From a checkpoint of a small mixture-of-experts model trained on Wikipedia: width 160, a sigmoid router.
Below are experts of layer 4 (counted from 0) of a mixture-of-experts language model. Rows are named router (the router's row for the expert), up (a neuron's input weights, with its number) and show model dimensions 0-79. Each number is 128 + 24 x the weight over its row's rms, rounded and kept within 0 to 255.
After each expert's rows: "mostly gets" lists some tokens that are sent to it at least half of the time; "gets" lists some tokens that make up at least twice as much of what it gets as of all text. This comes from a sample of Wikipedia text that the model never trained on. Tokens count by the router's weight.

# expert 5
router [146 124 127 112 144 146 117 144 140 161 121 111 115 142 142 141 121 149 147 141 176  81 152 149 102 190 152 136 138 107 133 109 120 128  71  64 148 138 146 127 142 123 127 109 164  94  88 138  97 135 113 138 139 144 125 142 190 112 139 109 143 122 102 112 115 117  83  92 138 108 131 188  97 163 140 147 144  76 146 111]
up1 [153 107 132 159 112 153  70 131 126 142 112 129  99 124 115 135 129 125 150 140 156 130 144 171 103 165 165 142 130 106 127 131 154 122 124 161 129 151 125  93 108 132 119 141 139 137 120 120 106 151  77 175 157 100 102 126 130 132 129 136 122 166 113 133 112 138 130 127 182 128 122 135  94 157 141 116 122  99  90 106]
up2 [135 118 111 111 126 147 121 152 148 116 118 133 106 128 160 151 127 156 138 179 138 129 131 114 113 164 149 118 168  88 151  69 134 157  91  95 102 127  90 164 188 144 154 141 128 146 139 101  90 174 112 161 140 103  78 131 127 123  69  85 105 128 105 124 115 144 132 104 146 116 160 101  96 151  93 159 130 108 155 134]
up3 [113 123 135 122 132 142 123 112 158 181  99  92  91 138 129 133 134 146 169 143 164 123 156 143  94 174 144  91 115 145  93 128 112 155 103 107 159 143 177 128 141 127  99 125 117  87  81 166 118 123 130 137  97 126  97 181 138 134 127 126 173 164 104  97  89 142 107 113 125 153 151  98 118 135 109 123 133 103 130  78]
up4 [118 140 196 111 154 122 142 126 165 125  92 118  91 142 129 114  91 130 186 146 125 131 158 152  88 157 161 128 108 107 130 105 119  69 136 153 168 148 134 105 149 170 145 164 123 154 169 158 109 140 114 166 141 118  74 118 138 140 115 105  90 125 127 103 115  86 113 103 120 140  94 137 103 169 104 120 117 114 110 104]
up5 [131 132 143 100 159 109 140 133 123 104 105 142 127 139 135 153  92 108 152 111 177 130 151 144 120 143 101 178 145  84 144 139 134  95 151 172 113 140 121 119 124 159 119 123 143 138  83 121 145 140  95 141 129 121 134 133 129 149 113 137 144 162 130 129 111 129 158 105 106  94 140 115  93 122 124 129 134 102 200 114]
mostly gets: "Counc", "emor", "found", "draw", "ission", "performan"
gets: "|", "==", " ", "er", "- ", "ent"

# expert 25
router [128 127 147 122 148 155 109 136 144 136 141 123 170 101 102 110 110 143 129 133 128 149 128 167  83  80 157 124  94  92 182  98 104 118 103 164 146 120 131 133 156 130 118 126 119 105 119 107 101 178  94 150 115 157 154 173 133 121 163 102 137 116 136 101 116 122 101 126  99 145 117 166 113 148 123 122 137 116 145 121]
up1 [161  91 122 129 112 103 108 115 135 120 118 169 100 185 147 141 129 158 118  86 137 109 135 135  96 160 142 144 128 118 123 129 186 130 105 168  88 125 140 132 141 161 106 119 136 154 174 121 117 113 109 182 154 155 119 143 134 166 147 102 103 137 172 160 129 102 128 126 129 132 137 118 123 167 152 143 128 105 181 112]
up2 [131 140 149 135 120 134 121  98 138 119 141  79 127 158  91 135 133 111 132  91 106 146 139 160 126 168 133 171 125 113 157 137 106  77 143 131 148 148 182 160 118 105 114 132 127 127 103 140 109 136 140 123 122 148 119 166 118 116 124 148 140 121 136 119 131 112 125 151 119 142 150 109 122 132 127 141 141 154 179 125]
up3 [152 144 157 131 146 147  46 132 154 115 118 104 119  81 124 124 144 159 132 124 139 164 117 149 121 145 152 148 102 118 125  78 131 126 124  88 106 168 112 149 161 132 166 102 113 148 135 100 114 155 123  90 157 127 156 110 183 160 125 153 140  96 107 146 148 147 121 139  82  91 124 137 111 156 114 166 192 140 144 101]
up4 [130 147 144 136 139 135 138 134 143 116 117 130 165 142 149 139  83 145 133 129  94 108 138 138 113 110 150  91 174 103 110 109  61 190 135 127 121 133 141 162 102 129 107 149 127 165 124 135 120 118 141 106 137 132 135 136 106  97 159 138 123 170 111 137 170 162 110 161 114 128  44 148 146 118 135 116 158 128 118 138]
up5 [113 113 158 153 161 106 114 143 149 114 118  86 140 105 170 150 123 150 149 130 124 140 142 172 110 112 113 104 107 147 122 167 106 119 147 115 118 118 144 120 118  74 170 138 166 127 132 134 128 130 131 122 114 100  83 125 110 131  93  72 166 147 129 120 142 109 122  93 124 105  78 118 101 171 140 123 128 141  94 114]
mostly gets: "ris", "\" ", "yr", "os", "ys", "em"
gets: "| ", "r", "\" ", "em", "os", "s"

# expert 6
router [140 140 134 114 152 153 155 161 140 116 106 119 151 157 106 147 100 162 153 143 146 122 167 142 118 214 141 121 163 109 118 142 111 138 150 159 146 144 144 107 156 138 146 107 145  94 125 152  98 144  99 151 149 121 124 130 115 111 165 115 144 151 104  99 115 118  78 171 144  91 170 141 107 154 140 138 135 119 128 103]
up0 [154 119 106 128 150 132 157 134 149 128 115 123  86 181 148 134 123 118 165 124 141 128 156 159 117 147 153 120 148  80 141 152 136 101 135 101 176 192 159 122 108 134 103 142 136 110 110 120 119 151 127 184 124 142 147 154 101  56 105 156 153 161 108  94 133 156 112 132 119 113 154 120 110 152 146 153 154  99 119 117]
up1 [125 133 141 110  82 124 136 111 144 130  97 162  96 194 133 155 114 180 127 113 125 141 156 100 113 137 142 144 159 139 148 121 118 139 120 106 134 117 139  82 179  47 171 121 156 117 109 150 104 132 109 126 157  96 105 122 137 128  87 114 146 135 106 105  75  95 154 123 120 132 151 131  97 138 130 138 142  84 154 113]
up2 [137 119 110 151 117 141  81 131 120 119  99 144 107  98 130 114 107 149 161 124 159 109 139 165  98 111 148 124 120 115 139  92 129 193 142 135 104 144 143  94 169 127 110  84 128 124 111 121  99 151  80 134  79  85  87 136 141 103 186 116 122 106 127 130 124 173 127 111 130  99 123 121 110 111 138 173 141  89 148 124]
up3 [145 126 114 112 136  94 118 130 159 134 108 152 173 139 161 152 133 112 148 120  92 153 144 110  92 120 148 141 136 122 125 120  78 153 182 115 153 141 131  82 144  95 133 109  97 124 117 164 140 132 116 163 100 131 100 110 107 119 115  86 157 127 101 121 138 154 120  62 123 130 149 156  95 124 136 133 143 163 137 117]
up4 [145 115 147 101 136 142 119 126 131 108  99 120  71 139 126 140 117 140 143  96 107 119 144 143 109 141 143 142 111 123 115 159 143 102 144 129 153 117 146 136 133 124 120  96  98  98 138 147 111 151 121 136 132 108 112 133 142  72  97 123 121 121 126  95 127 160 139 140 121 119 122 132 112 162 119 128 123 135 148  98]
mostly gets: "′", "· ", "(", "surr"
gets: "(", "| ", "c", "h", "s", ": "

# expert 14
router [132 156 121 151  99  92 125 161 152 132  91 106 119 121 135 136 105  96 154 135  85 131 146 130  99 155 113 106 100 101 131  73 134 118 133 107 152 134 164 137 170 132 135 133 176 127 125 143 118 147 136 150 139 154 124 155 104  92 142 131 147 133 105  93 188 153 119 149 199 151  99 128 120 147 152 152 155  90 126 134]
up0 [166 143 131 108 168 123 119 138 151 123 119 130 115 141 151 187 115 147 161 125 146 160 141 114 132 114 144 133 136 121  85 146 122 163 140 144 153 167 174 144 170  65 148 144 139 129 143 104 108 163 115 137 160 171 140 120  73 130 103 162 161 108 117 124 137 129 149 109 116 132 156 112 125 103 128 125 150 133  94 142]
up1 [128 128 138 125 146 113 131  93 142 131 107 119 104 178  96 123  88 113 148  90 153 155 143 113 137 143 126 144 100 108 120 156  96 134 115 127 158 184  95 152 135 165 146 125 138 152 100 113 110 122 138 100 140 137 119 108 133  80 134 149 123 102 125 115 113  94 147 140 146 133 153 105  96 134 100  96 144  65 131 119]
up2 [141 170 146 120 127 108 115 160 160 123  96  80 161  74 123 124 142 140 144 110 146 132 154 140 108  87 128 112 116  99 162  92  85 143 129 168 108 125 145 136 123 135 128 140 176 120 152 175 111 109 117 115  89 161 119 145 127 155 159 122 152 144 105 143 154 132  70 136 156 142  79 155 115 114 147 140 145  95 137 135]
up3 [153 156 114 114 149 101 130 148 162 112 109 122 147 105 133 140  80 157 117 154 181  94 158 155 114 197 130 120 128 108 153  78 141 172  91  85 133 175 161 176 135 128 177 141 137 114 156 158 125 133 122 136 110  95 105 145 118 115  88 127 159 172 130 136 137 138 118 134 121 117 146 117 131 129 149 146 117 151  99 144]
up4 [132 115 133 161 120 143 162 105 119 117 133 142 106 107 113  90 121 165 120  97 144 138 177 148 130 137 130 158 127 128 129 140 124 153  91 189 147 158 129 112 138 100 132 112 103 115 113 123 137 192 119 129 121 140 107 149 123 151 108 178 178 117 131 117 114 106 177 103 115 150 129 130 121 121 173  98 138 102 115 157]
mostly gets: "members ", "people ", "students ", "teams ", "areas ", "players "
gets: "es ", "s ", "ers ", "ts ", "ations ", "tions "

# expert 17
router [142 113 135 115 129 104 128 124 144 184 111 142 151 114 162 117 115 132 139 151  97 162 146 165 109 120 167 130 129 117 126 153  90 135 167 173 125 140 157 116 147  88 161 105 168  98 101 141 123 129 117  93 134 155  95 127 166 110  92 124 159 132 104 111 120 167 179 143 155 116 156  93 113 165 101 151 157 119 134 108]
up0 [147 131 108  82 147 105 177 124 146 128 115 156  76  91 133 112 143 144 146 142 110 135 151 152 122 124 151 153 162 125 114 154 131 138 148 117 146 152 148 140 129 108  91  60 150 113  94 135 117 124 130  76 179  78 126 142 112 121 142 162 170 165 124 113 114 145 155 116 140  84 164 135 107 147 109  93 125 144 120 132]
up1 [155 121 135 113 144 123  95  90 121  99 126 146 121 130 148 109 107 138 115 116 104 129 136 134 118 143 165 132 112 117 131 122 122 104 160 136 122 130 149 106 162 125 118 108 140 113 157 137  96 124 113 136 148 104 149 102 124 112 170 132 120 102 130 120 104 101 120 127 161 113 136 152 113 150 128 147 180 132 152 134]
up2 [118 112 148 107 142 144  85  83 146 125 116 143 129 105 168 121 140 156 100 173 131 152 147 126 115 139 136 154 154 126 127 131 112 143 103  96 164 141 156 139 125 120 169 116 173 127 125 146 114 128 111 117 107 134 120 157  94  98 112 157 135 146 124  94 131 137 135 121 133 127 110 130 108 116 151  85 180 108  94 123]
up3 [120 155 157 123 155 137 126 142 167 139 109 135 128 134 163 184 104 125 152 120 135 133 130 125 120 108 129 125  94 121 154 107 114 111 122 129  93 115 156 120 116 130 128 129 166 125 114 134  93 113  93 141 104 128 129 140 101 103 108 118 132 161 102 132 118  94 163 163 114 132  61  86 115 151 169 133 180 133 133 108]
up4 [132 137 115 130 140 129 113 115 138 121 137 139 179 150 161 165 117 139 147 138 143  90 144 100  83 136 146 104 149 116 142 136 124 139  92 123  75 151 139  95 155 122 137 132 139  97 112 136 127 131 152 130 174 122  91 104 109 145 107  83 114 147 101 132 103 127 138 128 154 150  90 130 117 122 103 145 141  89 105 102]
mostly gets: "š", "Alex", "Ky", "Raj", "akh", "Jan"
gets: "a", "\n", "- ", "an", "y", "k"

# expert 3
router [122 153 105 138 126 159 133 137 149 131 114  99 135 108 160 135 100 134 149  90 173 121 134 164  86 149 132 113 109 118 120 129 108 111  95 167 110 151 136 188 139  78 112 118 166 109 141 132 121 145  93 178 139 147 130 137 179 123 114 134 159 188 133  72 123 137  91 147 166 128 149 141 109 150 107  56 145 143 159 107]
up1 [145 109 110  98 132 121 136  93 132 175 113 122 149 121 122 157 114 109 131  99 160 110 155 123 130 111 157 111 106 115 103 109  72  95 128 148 156 102 164 101 139 150 112 191 160 135 149 170 126 125  80 149 153 130 116 135 126 140  98 113 141 169 142 109 102 143  87 144 165 109 158 122 118 152 104 102 209 130 134 138]
up2 [127 148 121  93 132 159  82 117 181  94 108 130  89 105 107 160  93 135 123 114 137 149 141 117 108 138 131 116 171 110  83 148 109 129 122 114 132 108 163 181 140  90 152 152 134  97 128 164 135 147 117 169 136 147  99  92 135 123 111 139 125  89 115 108 110 140 113 137 130 122 156 102 121 146 127 128 160 111 191 123]
up3 [125 156 167 143 160 148 150 119 157 118 112 132 123  87  97 134  86 149 153 160 134 170 150  99 129 112 169 159 158 127 110 105 135 102  61 115 125 136 109  93 157 145 175  82 114 150 124 161  90 158  86 117 138 131 103 122 165 117 146 128 136 159 139 129 131 105 136 160 108 138 103 122 113 181 125 147 122 141 113 128]
up4 [143 138 142 102 122 112 104 165 148 117 105 128  95 128 143 109 106 113 145  97 174 130 144 158 130 164 167 119 136 126 148 159 117 113  89 120 154 138 148 180 117 136 132 121 138 126 104 132 104 125  68 171  95 160 132 148 188 177 152 113 113 165 129  90 178 154 141 123 116  78  94 129 128 146 175 189 107 138 123  84]
up5 [142 130 122  91 159 113 131  99 123 136 127 110  91 121 153 132 119 134 119 112 158 175 134 124 123 161 131 121 128  84 137 105 159  93 124 138 145 155 138 120 170 159 156  77 144 100  84 156 104 159 165 137 123 137 112 133 104  83 133 123 159 182  93 167  91 104 166 157 109 147 161 154 119 127 125  77 141 119 142  85]
mostly gets: "along ", "among ", "both ", "These ", "throughout ", "nor"
gets: "of ", "n", "and ", "with ", "the ", "all "

# expert 7
router [131 124 108 120 138 145 117 128 124  98 111 153 101 123 122 154  95 108 136 148 109 145 141 113 133 114 138 105 113  93 124 151 114 125  81 140 172 136 156 136 141 107 144  75 103 132 142 144  86 163 131 102 121 131 148 149 138 129 140 147 144 131 119 121 124  86 108  63 179 110  96 154 122 116 106 149 134 112 176 123]
up2 [144 138 123 128 115 140 116  95 129 147 158 136  78 155 113 139 117 126 132  89 126 117 134 158 128 160 124 115 125 146  87 167 118 170 139 112 149 152 152 164 180 108 164 118  74  95  79 140 115 119 102 108 120 122 124 105 104 141 136 117 103 118 139 125  96 145  95 125 112 212  99 105 113 114 151 136 168  86 123 123]
up3 [128 134 124  99 133 123 122 101 132 109 106  99 135 176 163 173 122  77 152 130 111 130 132 150 105 101 129 132 146  87 180 151 133  86 123 136 127 114 157  97 113 164 181 160 105 109 160 154 111 140  92 134 119 119 126 111  96 127 127 157 126 107 120 133 125 123 135 112 137 108 119 136 135 108 114 139 135 129 136 118]
up4 [100 137 144 118  95 146 154  94 124 135 105 134 141 154 161 122 105 144 129 106 132 121 123 136 140 117 129 144 182  93 165 166 121 128 108 105 115 125 125 102 143 132 110 161 163 148 155 125 136 171  75 149 125 146 130 136 123 133 119 139 119 144 132 148 161 139  98 124 164  59 116 119 111 126 119 138 160 105 109 131]
up5 [127 164 115  89 117 137 124  74 144 136 111 191 143 142 150 129 123 126  99 140  74 119 130 129 125 123 160 121 143 138 111 119 111 136  92 136 131 191 160 127 103  87 110 110  97 121 150 119 131 133 130 114 112 168 139 150  93 113 162 139 145 117 135 125 153  96 111 113 153 125 151  99 134 128 144 150 159 128 127  96]
up6 [134 145 124 155 100 146 118 147 138 104 130 131 168 146 131 104 107 139 143 122 104 154 128 105 115 124 159 124 107 120 154 135 136 103 155 121 113 141 132  86 182 136 158 114 116  92 102 161  93 141 167 145  93 111  91 156 192 182 160  96 119 132 137 110 139 130 106 111 130 149 147 100 132 153  97 172  89 147  91 123]
mostly gets: "produc", "struc", "contr", "prof", "competi", "provid"
gets: "p", "b", "op", "fl", "fac", "tr"

# expert 0
router [142  89 107 154 135 163 111 136 151 136 129  90 110 154 135 137 119  99 115 119 162 160 183 137 139 127 152 158 147 106 158 148  91 147 123 147 127 129 151 115 167 121  99 137 128  70 114 118 115 171 103  94 139  75 104 138  99  82 140 133 113 147 127 134 130 138 132 139 159 114 128 143  79 171  84 106 144  94 149  95]
up1 [101 175 162 125 165 156 154 115 172 124 138 169 103 132 173  95 143 140 123 130 176 127 119 152 121  86 122 124 137  98 131 140 131 123 141 100 135 129 156 126 134 134 120 108  90 108 138 146 133 171 138 161 129 118 131 150 151  98 127 137 143 128 121 116 148  95 102 133 157 122 151 137  95 133 100 130 161  91 146  90]
up2 [121 123 128 189 131  98 124 141 114 140 123 112  71 106 118 116 152 119 130 107 186 121 135 108  98 119 138 102  88 118 106  81  94 140 124 137 131 154 128 138 129  86 126 112 141 144 119  97 117 151 100 132  95 108  93 117 184 146 106 146 117 133  87 129 144 151 109 140 162 140 129 141 117 130 116  91 192  89 106 104]
up3 [102 110 104 118 124 108 124 155 133 136 134 138  70 113 139 147 119 131 153 121 139  98 141 142 102 119 152 157 104 125 160 106 116 148 111 138 131 116 147 103 165  96 138 129 170  97 144  91  70 107  97 148 138 145 100  91 117  43 171 121 113 167 102 134 136 143 131  99 124 130  86 140 130 154 100 146 149 176 181  89]
up4 [161 103 129 120 119 132 140 137 128 155 130 104 153 124 130 145 146 162 153 136 183 179 148 113  82 111 167 148  85 137 125 128  85 148 172 129 150 136 138 117 140 110 142 135 159 121 155 130 102 128 109 106 171  82 100  97 128 113 154 171 142 108  53 108 113 133  85 171 122 144 164  98 110 142 169  70 127 119 124 120]
up5 [126 122 110 118 125 109 134 125 144 140 102 116 121 113 139 124 103 149 128 134 142 106 140 134 156 147 148 132 127 109 122 102 104 127 130 135 116 102 135 175 216 133 132 158 140 109 145 126 110 123 114 180 149 107 132 113 151 126 111  85 143 130 114 155 151 149 126 169 105 120 112  95 130 154  76 119 156 107 144 133]
mostly gets: "into ", "from ", "about ", "in ", "under ", "From "
gets: "in ", "of ", "from ", "by ", "on ", "to "

# expert 8
router [151 104 149 149 109 146 116 133 131 116 124 133 110 101 111 137 125 144 142 139 101 159 144 133 119 124 134 145 150  83 164 135 117 119 136 127 130 142 129 126 146  96 123  98 136  80 120 118 117 153 103 198 122 118  88 142 113  65 103  94 202 136 108 113 106 156 133  92 129 110 116  73 103 175 114 114 136  96 133 145]
up1 [127 142 136 112 118 168 133 156 135 125  94  92 155 155 146 164 136 115 118 111 109 163 145 117 151 119 127 118 146 105 144 159 133 117 111 144 116 137 172 143 142 112 169  92 116 135 121 157 139 118  91 113 116  99 140  86 142 102 130 114 127 153 118 104  70 133 149 118  94 112 138 141 113 155 160  98 139  82 101 120]
up2 [148 123 116 150 132 131 126 110 139 138 122 147 146 133 180 160 102 111 114 106 141 140 122 145 103  86 127 110 102 185 117  37 114 129 159  87  74 167 112 115 131 144 117 103 140 168 112 126 124 169 147 168 127 156 143 104 155 126 138 132 107 105 154 128 145 111  99 113 170 122  81 123 112 140 127 126 173 130 166 133]
up3 [104 150 178 154 124 137  90 150 122 151  98 115 143 149 158 117 118 106 153 150 132 136 129 139 117 145 130 115 130 115 103 115  87  92 185 170 119 101 122 144 148 123 124 157 146 138 146 105 130 140 108 109 143 134 131 183 165 145 125 130 131 134 134 129  59 107  76  94 132 119 125 171 117 166 182 143 152 135 122 114]
up4 [121 107 102 155 135 109 141 140 144 153 111 147 105 110  83 119 127 131 138 118 154 150 146 124 133 171 110 142 145  69 143 131 107  90 112  87 120 131 155  94 143 114 124 129 112  67 113 140 110 147 104 149 105  79 142 149  86 153 147 103 133 114  69 106 148 157 116 125 113 114 161 139 135 131 158 145 131 111 122 118]
up5 [100 137 120 128 140 106 112  98 124  88 107 133 143 134  83 159 139 100 157 151 132 149 140 109 111 128 138 148 136 118 120 116 100 108 181 109 116 126 127 102 137 141 110 129 178  85 124 134 134 166 145 114 126  97 115 148 118 157 141 115 119 106  97 102 136 140  78 160 140 132 144 162 132 139 119  77 165 114 124 135]
mostly gets: "fif", "six", "two", "four", "18", "11"
gets: "1", "2", "3", "4", "5", "6"

# expert 31
router [130 141 112 113 144 146 135 104 152 125  98 182 131 126 129 136 143 126 164 131  93 159 157 122  62 110 134 123 141 114 142 145  98  92 163 152 147 128 172  89 136 122 113 118 129 123 118 168 112 140 121 126 104 108  85 118 115  99 133 108 138 122  91 139 133 166 126 162 143 122 148  93  87 150 139 133 167 124 121 117]
up1 [139 102 130 157 140  68  84 135 172 127 123 147 173 123 102 127 115 126 129 147 130 104 162 129 113  86 171 113 159 113 120 150 172 151 113  95 118 180 145 147 131 108 143  90 113 160 147 109 119 150 149 109 151 176  82  89 181 116  69 125 141 138 136 125 128 120 112 159 135 138 139  97  85 131 126 157 119 129 131 137]
up2 [131  85 136 136 152 132 117 126 146 109 148 150 144 140  97 119  87  95 138  94  96 122 130 139 124 129 198 107 165 143 111 127  89 135 136 167 151 112 124 177 135 151 128 138 144 114 144 129 114 103 150  93 134  65  92  99 170 115 174 122 148 123 169 113 114 122 152 124 158 117 145 146 102 113 112 121 117 146 116 143]
up3 [110 162 126 111 140 194  88 128 112 125  73 109 153 138  73 152 109 147 132 128 124 131 131 117  91 126 100 153 108 114 151 128 121  63 107 127 104 140 132 113 137 133 135 152 162 128 164 168 133 130  77 172 137 152 155 158 143 104 119 116 129 136 113 142 132 104 150 137 122 128 171 127  94 132 139 141 138  53 121 106]
up4 [134  99 148 140 158 177 166 157 156 137 111 167  80 138 182 122 104 127 152 124 130 121 142 113 136 113 150 147 137 114 141  74 141 149 129 146  77 164 135  98 128 145  96 183 128  84 138 132 101 114 120 167  94 146 132 135 137 165 126  98 103 121 145 147 140 140 118 144 111 116 137 129 113 135 138  69 144 126 147  84]
up5 [125 157 127 126 122 151 158 157 132 143 114 119  98 123 146 170 101 139 186 103 162 131 137 103 130 122 125 118 131 104 126  75 120 144 153  96 168 155 126 117 111 127 135 107 151 153 107  75 110 147 114 135 149 143 174 162 160 141 152  98 138 125 153 141 106 132 122 127 158 122 134  94  95 121 125 100 109 101 116 113]
mostly gets: "Michael ", "John ", "David ", "Richard ", "James ", "Peter "
gets: "o ", "a ", "i ", "an ", "y ", "e "

# expert 27
router [139 135 116 149 155 170 157 131 141 105 131 121 136 101 115 147 114 122 139  82 154  91 134 131 121 150 154 111 124 102 100 106 119 126 111 118 112 127 142 125 140  89 126 123 145 117  89 145 113 167 116 105 119 128 148 150 126  76 185 149  97 161 133 129 148 127 117 128 139 119  94 139 113 138 123 129 141 135 143 133]
up0 [121 129 147 141 150 110 155 114 131 132 117 115  93 152 154 118  99 129 118 119 145  93 138 108 111 141 126 109 122 110  87 123 121 153 123 127 139 122 136  95 164 180 124 105 162  64 140 110 123 124 102 126 155 139 102  81 128  87  96 125 125 177 161 134 135 126 138  94  85 118 109 123 110 174 140 166 137 106 119 112]
up1 [121 124 140 128 138 136  97 135 166 131 143 123 132  75 113  87 100 141 133 117 109 136 140 134 116 161 127 143 183 136 147 137 110 122 133 135 154 156 121 103 115 170 110  52 113 124 150 171 103 136 123  95 151  85  83 142 147 120 123 119 146 173 107 134 105 134 175  76 106 141 105 112  97 148 104  93 136 130 183 114]
up2 [121 152 127 129 130 148 124 137 134 127 115 137  80 148 118 158 116 166 127 150 146 155 140 100 126 124 115 125 140 102 122 131  77  93 148 112 157  94 150 160 140 110 113 129 138  83  85 144 100 179 111 152 114  90 113 145 141 128 178 112 156 116 108  89 140  81 125 107 127 113 128  85 101 127 109 133 106 130 187 100]
up3 [160 152 126 152 179 142 156 114 129 175 115 127 150 128 143 162 125 109 133 122 152 117 125 137 129 150 209 117 136 120  87  61 127 135 103  66  83 121 151 120 122  98 143 104 162 103 116 137 104 137 143 105 150 129 123 108 125  93 156 124 101 168  98 114  93  84 146  65 150 118  65 115 106 117 105 159 167 152 180 125]
up4 [149 104 134  83  97 164 107 125 143 109 122 136 114 101 147 184  88 107 201  89 122 124 131 107  82 135 166 148 114 102 140 139 138 106 125 103 176 123 133 112 133 167 108 144 107 125 121 140 159 183 151 124 171 125 126 129 160 110 151 133 142 104 133 145 146 130 150 143 122 123 143 136 133 135 114 166 143 128  81 103]
mostly gets: "str", "JPL ", "MPC ", "Str", "irc", "lad"
gets: "the ", "str", "as ", "was ", ":", "s "

# expert 16
router [147 100 128 114 145 148 138 134 135 108  98 146 123 119 124 110 118 174 139 135 153 154 153 142 114 124 144 146 139 117 132 113 106 121 121 110 162 150 125 118 150  98  95 121 145  85 139 151 100 130 111  91 144 123 105 114 129 119 117 111 115 140 124 120 109 107 138 155 130 114 124 123 113 155  49  69 144 127 133 106]
up1 [142 121 136 128 104 137 117 134 122 114 103 119 155 123 118 106 108 134 155 122 100 162 124 134  86 133 152 161 141 115 182  97 124 145  98 157 199 114 112 121 142 105 129 134 178 114 143 138 124 142  88 146 162  99 106 146 110 146 135  96 124 108 113 141  85 107 129 106  97 130 169 136 105 127 113 122 146 152 171 106]
up2 [117 110 125 127 145 136 146  53 142 158 108 133 151 153 148 137 129 128 109 153 154 136 132 151 111 113 186 143 141 123 152 132 144 153  72 135 136 153 156 121 134 115 139 164 119 120 169 166  92 124 106 141 120 140  83 152 120  99  75  98 163 143 115 115  98 103 140 144 120 162 108 107 111 136 111  98 134 119 110 154]
up3 [189 106 139 173 123 162 109 132 129  91 115 141 124 119 170 101 142 117 159 171 160 125 159 143 107 126 156 114 137 117 136 125 118  88 123 117 141 119 140 167  87 135  79  76 153 119 123 141 125 135 112  95 164 120 128 123 144  88 139 101 132 133 105 100 136 116 118 141 106 147 105  85 121 145 124 140 160 148  98 125]
up4 [143  93 141 169 120  83 113  94 140 160 111 119 135 118 129 134 118 168 137 111 103 122 133 150  81 142 131 114 149 133 115 120 105 154 105 110  90 127 124 116 181 129 169 105 127  94 118 165 117 142  85 142 140 127  74 117  83 107  87 130 147 147  85 138 105 129  58 123 119 125 116 137 121 159 117 146 119  69 130  97]
up5 [164 131 132 132 136  91 103 102 125 155 126 145 104 116 153 120 142 124 156 148  79 127 134 132 147 134 113 125 162  82  99 165 140 106 111 105 120 162 129 142 149 102 149  91  85  89 111 123 137 144 110 162  92  90 127 144 144 115 159 138 157 172 151 122 107  81 125 124 140 109 151 141 104 137 127 138 138 171 136  89]
mostly gets: "She ", "she ", "life", "he ", "He ", "having "
gets: "a ", "he ", "his ", "was ", "He ", "\n"

# expert 29
router [139 130 143 105 140 139 122 107 153 115 105 138 101 152 114 130 111 142 134 106 131 169 147 153 108 142 164 180 162 123  95 161 121 136 161 151 123 133 131 112 146 119 119  89 151 129 104 133 108 165 109 117 105 132 118 160  75 106  49 147 122 129 103  96 105 115 137 110 126 113  99 228 102 133 157  70 148  90 119 113]
up1 [162  76 169 118 156 127 125 109 126 129 120 133  78 142 101 133 113 142 122 135 131 111 166 131 104 113 136 136 119  76 166 128 148 124 148 104 128 176 143 166 130 103 118 126 100 148  89 165 130 188 151 128 126 145 122 144 117 135 122  97 129 140 129 158 169 151 148 122 115 109 124 115 112 144 121 169 163 111 174  72]
up2 [148 140 115 141 160 144 106 114 138 150 129 115 143 111 141 174 108  86 135 105 112 149 150 108  73  85 127 153 137 124 106 113 147 112 170  92 156 159 139 118 168 171 129  71 134 100 146 151 129 187  98  74 136 121 116 123 141 113 176 134 122 152 141 108 138 118 146 136 166 102 104 129 101 143 102 139 133 120 139  82]
up3 [123 113 116 126 133 100 127 113 149 127 142 102 118  82 135 143 132  97 167 132 107 103 150 105 138 107 156 110 144  97 131 120 126 178 144 126 150 150 153 139 152 148 133 122 119  95 145 143 112 159 135  98 119 121 131 104 108  99 184 101 188 127  99 107 144 112  95 187 146 127 162 142 123 138 129 111 129 135 133 114]
up4 [142 133 114 169 158  95 148 108 123 112 101 106 135 129 144 128 108 130 165 142 138 166 133 141 157 127 124 129 136 107 146  84 104 114 147 163 139 140 127 131 125 168 112 133 161 118 105  81  97 120 109  98 157  95 104 129 115 132 118 111 111 114 123 116  81 149 112 143 103  90 140 147 107 109 108 166 144 103 158 107]
up5 [146 183 126 161 131 138  89 116 142 150 116 162 118 151 145 123 118 124 139 166 101 104 139 134  96 140 185 102 125 133 174 118  89 115 142 171 123  90 162 128 121 118 110 104 171 127  80 151  71 145 123 119 138 106 129  96 119 129 145 152 134 118 110  90  96 157 106 110 158 120 164 178 132 141 134 176 157 130 154 123]
mostly gets: "President ", "Minister ", "retary ", "ishop ", "essor ", "Sir "
gets: "er ", ", ", "\n", "ist ", "ian ", "or "